config.toml
normalize_top_k = false
lr_router = 0.00037
n_head = 3
vocab_size = 8192
init_std_down = 0.0
grad_clip = 2.0
final_lr_fraction = 0.1
doc_mask = false
Below are experts of layer 8 (counted from 0) of a mixture-of-experts language model. Rows are named router (the router's row for the expert), gate (a neuron's input weights, with its number), up (a neuron's input weights, with its number), down (a neuron's output weights, with its number) and show model dimensions 0-191. Each number is 200 + 20 x the weight over its row's rms, rounded and kept within 0 to 999.
Before each expert's rows: "gets" lists some tokens that make up at least twice as much of what it gets as of all text; "raises" lists some tokens whose logits its average output raises strongly, later layers aside. This comes from a sample of Wikipedia text that the model never trained on. Tokens count by the router's weight.

# expert 2
gets: "1", "2", "0", "5", "4", "3"
raises: ".", " ", " and", ",", " (", "-"
router,200,201,181,164,219,192,200,220,186,216,201,194,208,184,173,172,185,221,197,194,203,170,225,196,216,212,205,193,160,216,222,181,171,191,200,225,221,201,207,207,212,218,180,242,219,232,161,180,209,194,178,194,215,189,202,180,197,201,202,221,203,194,184,192,210,189,191,215,189,190,243,197,188,187,203,220,163,194,184,223,171,182,210,216,188,153,179,198,217,243,162,178,190,199,179,181,187,248,193,171,151,210,193,208,206,202,188,206,160,192,204,211,204,220,238,182,200,199,250,150,180,198,176,205,187,232,186,157,207,195,211,157,158,200,208,208,177,172,166,188,208,220,210,207,205,192,194,204,195,198,201,195,214,198,190,209,204,183,193,206,194,205,166,185,214,176,186,208,236,193,220,169,190,177,231,187,222,218,227,173,204,225,191,198,199,157,201,202,183,194,230,169
gate3,245,201,209,193,214,188,196,173,204,222,169,197,189,191,208,191,200,203,210,212,199,208,190,184,184,243,202,188,207,179,203,198,199,185,190,185,153,181,195,204,219,210,186,181,226,215,200,220,201,180,202,202,201,174,200,205,205,159,180,204,192,165,181,200,228,203,148,208,202,222,170,217,186,188,170,208,191,193,203,187,194,233,178,197,192,194,200,200,163,196,216,232,202,194,207,216,243,225,171,187,221,189,178,197,189,196,184,175,180,205,204,212,193,195,189,241,211,219,231,181,228,194,234,174,147,189,182,172,222,229,214,191,206,208,199,185,175,198,238,220,214,230,198,197,205,230,163,203,185,218,197,188,201,192,204,205,189,154,184,171,202,188,207,243,205,213,190,187,183,227,229,182,270,200,203,201,206,178,226,243,222,213,233,199,220,229,211,194,234,198,211,173
up3,217,216,150,219,232,217,225,197,196,185,202,223,170,200,202,208,191,214,215,207,178,195,220,184,197,196,201,202,190,205,181,154,208,203,186,234,205,178,165,213,198,193,187,210,229,214,235,179,192,185,195,190,187,195,192,209,172,179,208,194,193,220,225,188,221,165,176,187,204,165,165,218,197,217,208,227,210,178,179,205,204,208,164,167,186,222,198,189,201,238,232,165,190,195,218,226,203,194,223,186,202,222,212,172,183,185,205,188,170,178,196,196,214,204,175,245,201,158,229,205,224,199,201,193,185,180,187,182,223,190,202,225,212,184,211,186,234,208,217,171,171,197,228,168,237,202,199,197,200,226,191,224,187,215,210,189,166,158,226,235,162,200,191,178,168,221,193,190,232,202,192,185,198,163,201,179,187,179,219,183,228,220,222,210,211,200,188,173,206,244,177,190
down3,188,205,166,228,205,178,175,229,180,178,236,166,177,170,220,210,216,235,218,244,192,193,173,184,200,181,238,180,183,227,153,216,213,192,219,166,194,224,239,220,208,173,228,188,195,212,184,208,161,216,207,198,186,202,202,209,202,215,179,183,222,211,195,182,210,163,184,208,221,180,199,213,174,205,201,215,214,206,202,250,194,204,162,196,213,193,232,188,175,188,186,191,152,177,179,219,221,216,222,147,189,199,173,208,168,178,158,192,212,208,172,200,215,185,204,202,235,161,193,196,217,199,214,205,205,200,182,209,206,210,198,223,177,198,213,209,198,209,190,207,189,179,172,222,208,182,198,214,204,213,195,197,235,214,216,158,175,183,205,206,203,178,228,174,237,212,210,208,169,250,175,214,173,195,211,183,193,189,206,212,211,189,189,203,194,182,201,208,198,207,205,212
gate4,186,190,205,205,239,175,236,158,226,199,186,228,203,229,212,190,172,214,198,201,225,197,156,191,180,188,195,205,195,230,211,185,162,224,173,177,191,232,192,168,205,225,192,265,179,218,215,213,187,157,178,202,181,190,192,210,231,220,237,251,227,201,231,173,208,206,182,211,235,220,213,186,198,227,218,244,207,191,194,180,195,213,213,214,195,188,197,199,173,215,184,183,172,201,216,207,174,197,218,165,168,173,188,203,206,223,171,231,185,256,203,170,179,235,189,198,198,215,213,193,202,207,183,189,168,214,223,184,199,199,213,204,214,195,195,254,188,155,196,206,188,195,192,219,202,207,229,187,208,197,192,204,201,176,169,179,200,152,200,195,204,195,197,200,215,201,214,220,197,204,215,217,198,194,196,173,204,191,214,196,177,203,186,204,193,197,192,193,179,205,206,198
up4,219,190,195,206,230,191,197,207,223,194,231,231,196,240,186,207,187,198,217,206,193,194,196,207,190,143,173,201,216,230,173,213,166,174,191,202,193,212,212,214,192,178,215,193,222,211,201,201,178,173,186,231,200,214,207,222,209,209,180,187,210,195,227,214,207,235,189,202,179,178,225,210,198,199,205,173,217,216,210,164,194,180,206,239,175,199,217,213,191,203,229,236,218,197,167,203,219,202,219,176,190,193,229,203,204,220,220,222,181,252,220,199,177,221,174,202,179,202,191,183,183,161,175,173,171,221,203,210,187,214,178,195,223,195,240,207,196,175,220,207,192,206,186,193,189,204,193,226,213,206,241,202,200,139,206,214,216,201,171,234,155,249,204,202,225,210,185,238,238,229,194,211,206,210,200,207,180,191,215,207,208,203,189,214,185,174,150,210,183,189,170,203
down4,214,168,188,223,190,187,227,194,176,219,220,214,176,224,211,207,229,222,199,217,207,199,175,182,176,208,215,194,205,196,175,232,207,172,227,201,197,201,216,215,238,176,183,190,173,215,169,236,219,196,209,220,213,173,195,184,205,195,198,213,170,211,216,268,204,193,174,207,234,185,159,212,192,200,196,213,198,221,174,215,188,209,216,201,172,213,202,214,213,174,193,213,200,189,226,205,213,198,219,186,218,228,200,191,180,192,210,229,268,202,196,182,162,185,212,183,192,200,192,211,160,193,176,184,186,203,195,232,194,196,176,183,203,209,209,226,178,215,214,162,191,220,197,181,208,220,215,211,217,230,181,174,209,193,212,218,217,200,170,205,243,215,175,214,195,218,197,152,211,237,198,191,190,183,207,204,193,207,202,220,207,209,189,171,208,229,138,209,174,187,203,156
gate5,213,221,173,185,215,214,186,210,183,183,204,211,190,161,224,200,233,197,175,209,194,177,230,189,171,208,200,219,175,217,210,219,216,208,216,181,234,172,203,192,185,203,178,219,218,239,195,205,210,151,177,181,219,190,198,240,201,156,211,186,203,198,199,205,245,190,197,194,204,208,245,195,212,193,193,209,218,195,206,199,184,190,217,175,156,165,228,163,181,208,205,192,234,231,233,210,194,221,210,185,225,166,202,218,208,186,178,179,180,184,173,197,226,214,199,216,153,209,189,171,198,183,193,216,190,215,185,241,215,228,181,183,200,208,232,180,206,205,219,214,197,220,211,200,219,157,189,181,165,170,202,200,185,214,212,187,173,190,214,186,186,175,185,202,215,191,225,204,194,188,177,187,156,177,197,164,186,213,209,204,221,222,205,235,188,169,185,211,159,216,189,193
up5,223,228,191,209,205,203,202,183,164,177,204,177,191,175,182,209,232,183,177,205,183,197,227,221,225,201,193,206,191,232,185,244,199,186,220,198,183,170,204,207,183,231,202,225,197,178,189,194,204,203,147,195,182,165,218,222,215,154,234,185,188,205,200,185,255,211,189,197,197,215,204,171,188,156,196,202,240,222,207,210,195,193,176,198,164,213,228,180,175,181,211,159,211,210,212,219,198,194,207,179,193,199,182,210,233,173,208,210,209,183,173,176,192,200,225,220,161,212,210,202,199,197,213,214,179,231,175,202,170,208,229,162,220,184,207,183,208,185,179,207,218,178,191,210,208,171,176,196,188,233,221,211,195,212,216,214,209,186,189,150,182,206,198,214,217,204,206,211,208,190,166,179,172,193,170,187,192,207,217,207,178,199,216,226,173,167,191,224,180,169,227,168
down5,181,196,216,194,211,235,225,180,213,213,207,215,201,230,205,194,190,227,203,190,193,245,215,204,186,239,211,154,235,198,211,228,153,202,191,210,198,234,201,193,208,232,199,227,188,174,234,199,195,239,209,201,195,221,226,186,198,181,204,196,214,182,197,220,235,224,173,165,210,199,224,213,209,192,236,175,208,203,207,184,170,224,215,184,206,193,201,218,227,189,178,220,215,179,220,203,211,178,197,235,223,255,175,228,197,210,205,209,195,202,195,206,216,195,182,165,209,212,194,224,195,204,169,226,214,176,185,205,221,216,214,214,189,164,182,208,183,227,168,204,199,194,211,193,195,249,198,208,206,203,214,261,219,181,198,221,228,197,212,219,193,205,183,228,220,205,210,151,235,215,226,231,209,203,165,220,214,204,194,181,203,221,197,196,229,205,174,211,193,201,222,213

# expert 4
gets: "9", "1", "0", "2", "8", "7"
raises: "8", "4", "2", "9", "3", "0"
router,221,219,184,193,198,211,174,213,194,222,222,195,209,176,190,178,189,235,191,189,210,187,224,225,218,206,215,222,182,184,216,193,203,198,164,209,234,179,181,213,198,231,210,236,214,229,196,184,221,205,195,171,213,231,184,172,214,198,174,200,230,186,165,163,200,177,185,189,204,202,189,169,200,187,213,235,175,187,210,214,161,158,212,188,183,201,201,196,216,184,154,175,150,215,203,202,200,231,199,187,211,186,205,209,214,209,172,190,175,186,207,214,235,192,255,196,204,165,235,157,195,185,183,172,185,209,189,181,195,179,202,153,193,204,195,169,190,196,179,219,196,209,215,200,185,216,186,188,228,197,211,232,176,191,204,200,188,237,180,198,194,200,169,232,176,172,220,187,233,194,230,176,206,159,199,198,215,181,168,216,173,189,182,231,191,192,193,217,200,192,206,208
gate3,201,204,209,203,236,195,185,239,232,181,203,176,176,188,209,228,227,165,234,212,198,185,196,175,207,175,191,217,182,180,249,196,199,174,186,234,234,210,213,156,212,236,209,177,195,187,155,226,216,207,236,183,239,185,221,179,163,222,188,186,221,214,201,218,199,177,173,226,199,201,178,173,195,202,187,205,162,197,195,205,234,242,198,199,201,208,187,180,221,184,187,207,217,202,178,191,170,196,224,190,162,220,193,193,202,207,160,179,215,200,204,176,178,161,200,193,223,167,188,208,214,192,198,216,211,203,198,188,168,175,179,185,224,208,186,184,220,183,193,196,196,211,225,206,182,193,202,196,173,203,176,206,186,203,172,219,179,187,178,199,240,218,184,202,239,211,220,171,192,179,189,191,214,164,228,165,178,204,190,182,227,215,196,175,200,177,225,200,203,216,217,197
up3,181,224,162,205,201,225,189,223,207,186,179,216,169,190,183,208,208,184,193,234,230,198,209,215,196,202,209,210,196,163,242,214,162,200,198,178,219,201,203,185,165,196,216,198,178,175,179,219,166,189,213,202,195,191,204,182,154,210,210,180,170,179,234,229,202,212,212,247,197,181,169,160,193,207,189,192,176,164,195,171,215,230,231,174,209,181,208,208,220,185,207,193,230,201,181,199,189,223,205,180,187,218,196,207,192,211,125,217,206,193,196,200,161,204,178,195,222,192,192,215,201,222,165,173,204,184,196,207,192,191,214,236,191,238,198,192,184,216,202,203,209,219,212,180,190,212,230,208,194,216,215,175,196,168,210,213,159,202,207,232,201,210,201,218,188,223,212,182,161,202,203,203,184,195,231,158,194,213,179,212,208,187,207,207,166,155,212,208,176,203,176,217
down3,226,186,209,169,203,223,191,184,209,188,161,221,193,196,214,199,186,227,207,197,174,211,203,227,203,190,157,176,191,195,227,209,192,191,186,225,211,192,236,205,188,229,223,216,221,163,182,247,196,187,228,181,213,205,174,192,187,206,233,158,195,181,191,203,188,199,188,236,218,216,206,229,177,171,193,209,191,173,226,210,163,208,202,174,191,196,187,165,191,192,204,194,204,180,190,201,215,197,183,193,186,175,210,201,228,201,168,203,174,163,201,179,174,202,207,214,167,196,191,234,229,215,194,203,218,207,221,202,186,160,203,247,227,235,232,203,187,192,185,210,206,236,225,199,228,181,208,180,185,176,199,200,245,169,205,208,179,218,210,152,189,235,197,181,236,201,201,201,192,169,222,155,166,208,217,193,203,180,197,201,233,224,183,193,184,196,217,203,208,204,203,220
gate4,233,206,207,197,202,231,223,218,192,209,206,199,211,225,203,206,179,222,177,200,215,183,216,181,190,224,200,198,206,177,213,174,197,245,173,160,210,210,185,187,244,160,229,167,211,211,214,225,175,201,198,215,197,186,199,230,223,185,213,177,202,182,206,196,209,227,184,194,177,183,187,168,176,195,230,213,231,176,176,227,196,153,199,208,188,193,229,152,219,160,190,211,175,173,223,201,199,192,219,188,194,181,194,250,216,209,203,231,193,191,208,216,200,210,186,192,185,212,200,189,185,201,214,202,168,195,160,227,169,174,212,200,235,223,206,212,211,214,165,202,207,183,174,192,213,211,207,189,202,209,196,189,193,223,214,170,169,204,193,193,152,216,181,216,182,212,226,215,220,201,202,200,210,179,179,226,206,172,192,239,174,155,224,180,195,181,214,222,188,231,169,202
up4,195,183,200,215,224,204,202,210,211,220,231,216,209,224,181,159,204,171,182,234,220,176,207,208,185,218,210,200,200,230,182,195,182,181,244,170,231,205,208,211,214,191,222,200,224,197,192,204,199,230,189,221,169,186,199,230,216,184,187,215,219,183,201,195,216,237,163,203,242,218,203,189,209,212,229,225,210,168,215,204,184,198,223,185,200,202,208,202,160,150,231,196,172,202,174,195,226,196,194,197,201,195,196,236,191,210,166,201,199,184,232,211,212,195,205,209,187,183,228,194,185,216,216,210,190,196,169,174,184,189,220,249,180,206,198,207,207,226,173,235,198,227,216,202,208,197,180,160,197,166,182,233,197,177,216,182,183,182,186,182,165,163,206,188,183,207,239,208,189,174,207,194,141,198,218,182,183,184,194,211,183,162,232,194,210,179,169,205,202,185,188,223
down4,203,201,202,199,190,189,205,202,141,187,188,184,208,205,169,200,177,207,207,184,205,195,216,209,200,189,182,242,184,190,168,223,216,176,209,238,224,204,173,226,166,203,211,178,208,187,186,193,174,208,177,218,197,201,208,213,162,212,216,222,211,178,185,235,218,187,230,196,153,187,188,185,204,237,154,185,230,222,175,204,197,135,225,195,209,153,207,191,219,219,226,203,190,185,243,202,202,207,196,181,184,164,199,168,204,204,180,189,157,194,178,165,187,212,199,173,181,187,199,231,201,217,200,211,185,193,178,210,235,241,175,228,209,183,165,201,188,177,209,219,188,218,188,180,195,189,220,204,170,217,202,213,204,235,216,180,200,222,214,213,221,209,215,189,207,176,175,198,202,216,197,206,204,209,197,211,146,215,199,186,208,222,200,188,213,195,199,170,225,195,223,204
gate5,213,206,216,222,202,212,187,227,214,224,203,216,183,198,178,178,204,169,189,200,236,204,200,187,197,202,166,200,221,213,217,208,212,173,181,209,218,234,223,191,234,194,193,210,211,204,173,179,233,229,190,170,175,216,196,189,179,227,183,170,200,221,181,160,208,214,210,190,198,189,196,154,222,215,191,198,179,199,209,212,174,183,200,189,203,174,203,191,160,217,171,193,213,184,180,212,210,181,195,232,186,168,176,245,176,210,181,191,213,170,252,216,199,170,228,192,200,178,237,200,183,182,187,237,225,237,236,210,193,220,224,202,177,179,252,194,212,205,193,201,203,204,220,181,203,207,180,230,154,174,212,195,171,207,184,239,210,195,166,186,198,230,205,234,207,183,193,206,218,211,185,223,199,207,219,185,194,235,188,172,210,194,175,191,179,191,205,217,169,189,203,212
up5,212,193,216,143,206,191,240,211,210,207,166,196,197,201,207,222,194,209,180,186,174,219,218,241,172,224,234,226,206,213,171,205,195,234,187,198,178,181,192,206,191,214,210,193,212,177,221,191,217,230,205,237,226,220,180,185,219,199,209,192,217,213,212,190,237,196,212,219,207,214,199,218,181,229,214,185,241,194,182,188,152,189,201,212,199,179,196,184,206,167,206,155,198,194,204,182,192,230,198,208,166,229,217,215,204,200,224,220,185,180,171,208,184,193,192,178,205,233,220,181,212,202,219,178,174,196,212,202,201,184,172,176,239,208,157,181,201,229,213,185,153,172,198,195,173,205,222,199,169,207,222,206,217,211,201,189,214,181,195,182,226,194,163,165,193,216,196,176,202,199,218,182,234,184,172,177,183,184,228,181,206,193,202,206,234,208,243,167,226,193,184,206
down5,204,198,223,183,191,190,211,195,199,220,216,193,226,213,196,193,213,189,246,170,200,196,175,207,222,207,202,222,247,208,170,187,197,212,217,221,203,188,240,214,184,197,188,189,197,221,174,194,223,221,197,203,179,189,182,184,231,206,193,208,215,233,196,194,232,201,205,151,203,230,260,205,185,202,175,225,241,209,205,234,196,190,177,166,194,178,180,202,217,202,203,234,205,222,210,185,182,182,176,197,229,191,201,215,195,177,185,188,216,191,232,232,214,213,198,189,172,198,172,198,205,239,196,176,206,215,216,214,219,218,168,192,191,187,227,175,195,164,204,212,153,208,168,178,173,201,207,199,208,209,217,185,221,182,193,205,195,220,186,213,168,192,222,175,212,217,183,206,190,193,196,191,205,180,215,208,187,233,213,253,225,239,163,234,166,215,199,153,197,211,214,188

# expert 15
gets: "C", "S", "N", "D", "L", "R"
raises: ":", ",", " ", "1", ".", " and"
router,227,216,196,189,212,186,216,182,177,187,184,188,193,195,206,191,194,254,217,225,183,195,209,230,220,214,194,210,163,171,219,190,201,203,206,213,191,208,172,200,198,200,197,203,174,219,202,180,211,193,150,204,192,216,198,199,196,219,191,179,205,180,177,171,217,197,203,213,182,208,200,190,187,200,211,216,178,217,182,216,189,179,251,206,213,196,200,197,188,219,183,186,168,194,161,216,201,225,187,178,161,209,171,179,220,203,179,181,157,182,213,205,199,172,223,175,210,190,258,197,213,239,174,192,207,206,179,192,229,151,239,213,196,193,173,174,175,179,170,201,209,224,179,233,200,203,178,213,212,213,204,215,201,185,167,209,186,203,167,194,177,196,192,228,215,160,171,191,187,188,225,198,224,177,218,187,207,221,228,196,171,189,184,259,177,186,211,208,172,207,235,188
gate0,207,170,211,175,252,203,212,185,192,191,231,210,232,222,195,198,228,268,180,186,231,192,199,193,208,210,185,208,230,208,255,211,219,222,205,242,206,195,218,207,194,195,198,217,206,229,225,164,206,225,200,221,175,200,194,213,230,209,208,215,185,208,222,196,202,213,198,211,176,187,237,191,172,207,221,189,209,196,203,191,164,182,215,197,195,214,199,212,230,206,186,217,183,185,195,211,188,180,220,203,227,220,244,233,220,192,213,188,163,195,187,195,200,190,169,184,202,221,185,199,215,195,188,199,198,224,199,212,198,195,193,189,232,219,205,183,182,213,194,209,270,170,187,159,232,206,184,199,187,214,213,176,209,188,182,215,190,201,194,233,225,186,186,204,145,185,214,208,224,215,191,209,188,197,218,212,236,215,217,177,219,192,198,232,213,185,243,222,183,215,172,194
up0,170,191,202,181,235,229,215,206,218,217,217,201,163,228,188,209,212,205,165,223,210,173,175,208,187,177,195,166,182,156,196,189,223,201,210,242,216,188,268,179,218,170,218,189,188,215,169,205,168,214,189,213,184,190,189,211,210,179,253,208,200,200,204,200,177,229,194,226,185,237,184,189,171,226,237,215,184,201,226,181,222,174,222,188,196,211,211,224,197,205,172,231,187,221,204,215,200,196,196,196,210,229,215,204,213,235,223,231,177,217,172,181,204,198,215,197,201,230,182,198,211,190,206,216,193,171,192,177,190,215,189,216,198,160,218,207,190,198,214,165,193,207,225,182,189,215,181,178,221,189,189,199,207,184,199,216,207,224,159,218,177,200,221,240,170,201,182,173,231,215,204,190,238,174,188,173,182,227,190,212,211,203,190,204,194,205,201,197,164,207,216,204
down0,226,201,214,190,191,191,182,203,238,167,182,196,223,220,196,215,200,210,223,199,223,218,215,208,220,213,184,162,246,199,210,252,192,184,193,197,199,202,217,203,230,176,198,219,198,202,220,219,201,200,193,216,198,248,194,190,196,226,205,216,182,212,192,196,184,172,175,178,190,201,173,206,219,191,216,197,238,189,232,178,184,192,229,192,171,224,166,192,186,185,179,218,207,198,216,194,207,183,200,235,189,230,208,222,204,235,192,205,208,193,183,197,165,209,192,187,201,247,212,236,199,208,180,185,221,166,196,180,218,184,208,167,238,170,221,184,198,211,204,243,209,211,186,199,187,186,226,207,162,194,199,228,196,204,184,201,206,211,226,212,180,180,216,191,182,172,183,238,223,191,220,217,219,178,156,152,201,233,184,218,194,179,198,193,202,151,203,226,175,219,205,237
gate1,168,213,219,182,195,197,176,200,198,209,181,190,201,199,206,227,203,215,167,180,187,206,206,209,164,205,195,197,206,228,219,185,200,186,180,182,185,220,170,164,187,203,186,205,176,225,172,190,165,180,198,177,247,223,196,216,208,212,208,187,203,182,166,183,207,170,224,204,184,200,220,203,193,189,190,172,190,172,217,227,176,212,231,227,157,205,201,153,188,215,150,181,175,210,175,189,168,237,213,226,230,161,208,180,190,195,233,210,196,234,213,204,195,217,223,254,180,157,225,196,205,165,178,208,202,207,210,201,180,194,194,182,183,190,224,207,249,195,201,208,188,214,199,195,172,169,224,183,185,207,192,218,206,201,191,172,191,220,208,210,223,205,216,192,201,222,229,184,213,204,172,188,206,205,215,228,190,171,199,211,178,193,183,218,192,189,189,149,163,197,186,195
up1,226,212,155,194,186,215,196,234,225,199,183,227,182,173,222,190,233,230,226,176,205,218,175,192,223,228,237,213,188,169,171,189,177,190,173,231,190,211,229,235,205,208,203,222,191,204,226,181,172,218,190,233,239,199,213,202,193,175,206,187,200,205,194,169,210,222,201,203,194,178,149,177,197,209,177,224,198,200,194,188,192,189,210,195,191,222,191,200,240,207,221,164,170,221,192,201,204,180,181,165,237,215,175,164,185,203,188,184,182,170,199,198,227,170,206,192,212,217,195,218,223,197,196,227,218,218,197,174,209,224,212,190,239,221,212,208,199,230,176,226,214,195,184,187,238,198,203,185,210,213,172,213,204,206,212,216,217,202,193,195,174,221,184,211,234,205,197,199,193,207,177,173,232,236,191,207,201,185,182,209,252,209,213,201,200,196,213,251,208,207,193,233
down1,247,210,177,177,200,187,223,221,185,224,200,199,188,204,197,215,210,188,197,188,218,228,186,214,216,228,192,184,192,186,226,195,192,179,187,232,197,222,229,183,204,203,228,219,161,180,202,204,227,251,176,179,209,194,233,164,161,231,228,204,212,212,210,193,210,186,188,227,196,230,200,158,189,186,166,213,227,179,207,180,196,244,183,208,194,205,179,206,192,189,195,175,187,223,165,213,159,182,207,213,198,193,171,226,175,185,201,205,229,156,200,192,231,178,207,218,208,189,165,191,225,174,201,193,214,193,203,182,182,178,229,189,179,217,193,219,218,233,164,180,205,211,195,230,209,197,211,202,212,216,176,257,176,181,195,214,222,226,184,198,224,183,197,241,188,192,196,177,209,166,199,203,175,219,187,223,191,196,174,211,205,209,187,191,169,178,211,183,189,209,177,192
gate2,196,222,214,219,207,167,178,188,196,212,188,185,174,200,194,178,192,175,192,177,200,194,168,169,226,180,202,185,221,207,171,182,213,236,173,195,203,206,188,199,194,170,190,212,184,162,199,207,154,195,167,198,185,203,220,229,183,195,267,222,240,184,190,196,219,210,184,187,177,180,170,231,203,197,206,196,183,204,170,206,211,223,220,199,208,166,213,195,196,178,225,225,213,185,185,173,228,180,160,209,167,176,237,198,195,188,174,206,209,205,197,214,224,185,217,228,225,189,234,209,223,218,228,166,212,195,207,230,202,226,209,203,192,237,181,208,183,223,183,214,192,189,206,201,214,182,175,172,235,199,188,174,206,194,222,182,187,200,187,206,145,221,206,203,181,197,211,197,202,221,193,226,180,183,236,197,172,186,211,156,225,210,179,188,188,192,176,196,200,230,183,177
up2,209,178,197,233,219,196,226,219,219,200,180,195,195,212,226,168,202,194,186,202,222,220,185,172,190,214,177,211,189,203,213,201,188,208,221,174,203,189,191,219,168,200,186,207,199,218,178,202,184,235,217,219,229,206,202,233,195,202,206,178,207,231,201,212,210,243,161,215,227,211,203,181,177,184,184,203,191,202,189,193,203,219,189,176,232,275,235,168,190,178,244,190,197,216,218,221,130,193,219,205,194,215,172,180,213,191,220,184,181,188,224,164,183,187,217,201,185,228,190,167,171,219,212,201,194,207,199,175,179,196,215,182,216,195,201,181,220,207,188,213,202,200,224,214,228,208,202,184,182,167,255,178,224,185,178,168,223,225,231,209,199,165,210,202,237,222,169,185,206,221,183,175,203,208,181,204,210,180,185,217,188,195,219,190,196,193,213,189,202,186,176,197
down2,200,216,202,164,189,179,164,179,156,212,177,197,202,180,241,217,178,210,188,181,214,211,234,165,202,175,230,194,176,203,217,204,244,141,184,198,205,198,201,175,202,183,249,187,191,221,193,221,214,236,203,184,202,235,195,218,214,193,235,225,211,174,211,208,218,186,164,231,208,198,213,226,194,215,152,211,191,182,176,199,185,180,168,194,200,173,189,233,227,186,223,201,225,185,186,207,207,194,211,233,179,179,204,220,209,225,175,164,200,221,218,220,197,203,227,197,186,222,184,186,218,201,206,203,237,199,201,178,189,197,176,220,177,185,185,230,183,203,176,183,231,164,217,178,206,200,195,211,201,227,220,194,181,194,187,201,190,200,212,198,199,238,211,187,208,192,230,179,186,204,198,200,190,209,198,172,209,206,163,215,198,189,213,181,211,181,175,187,209,148,222,217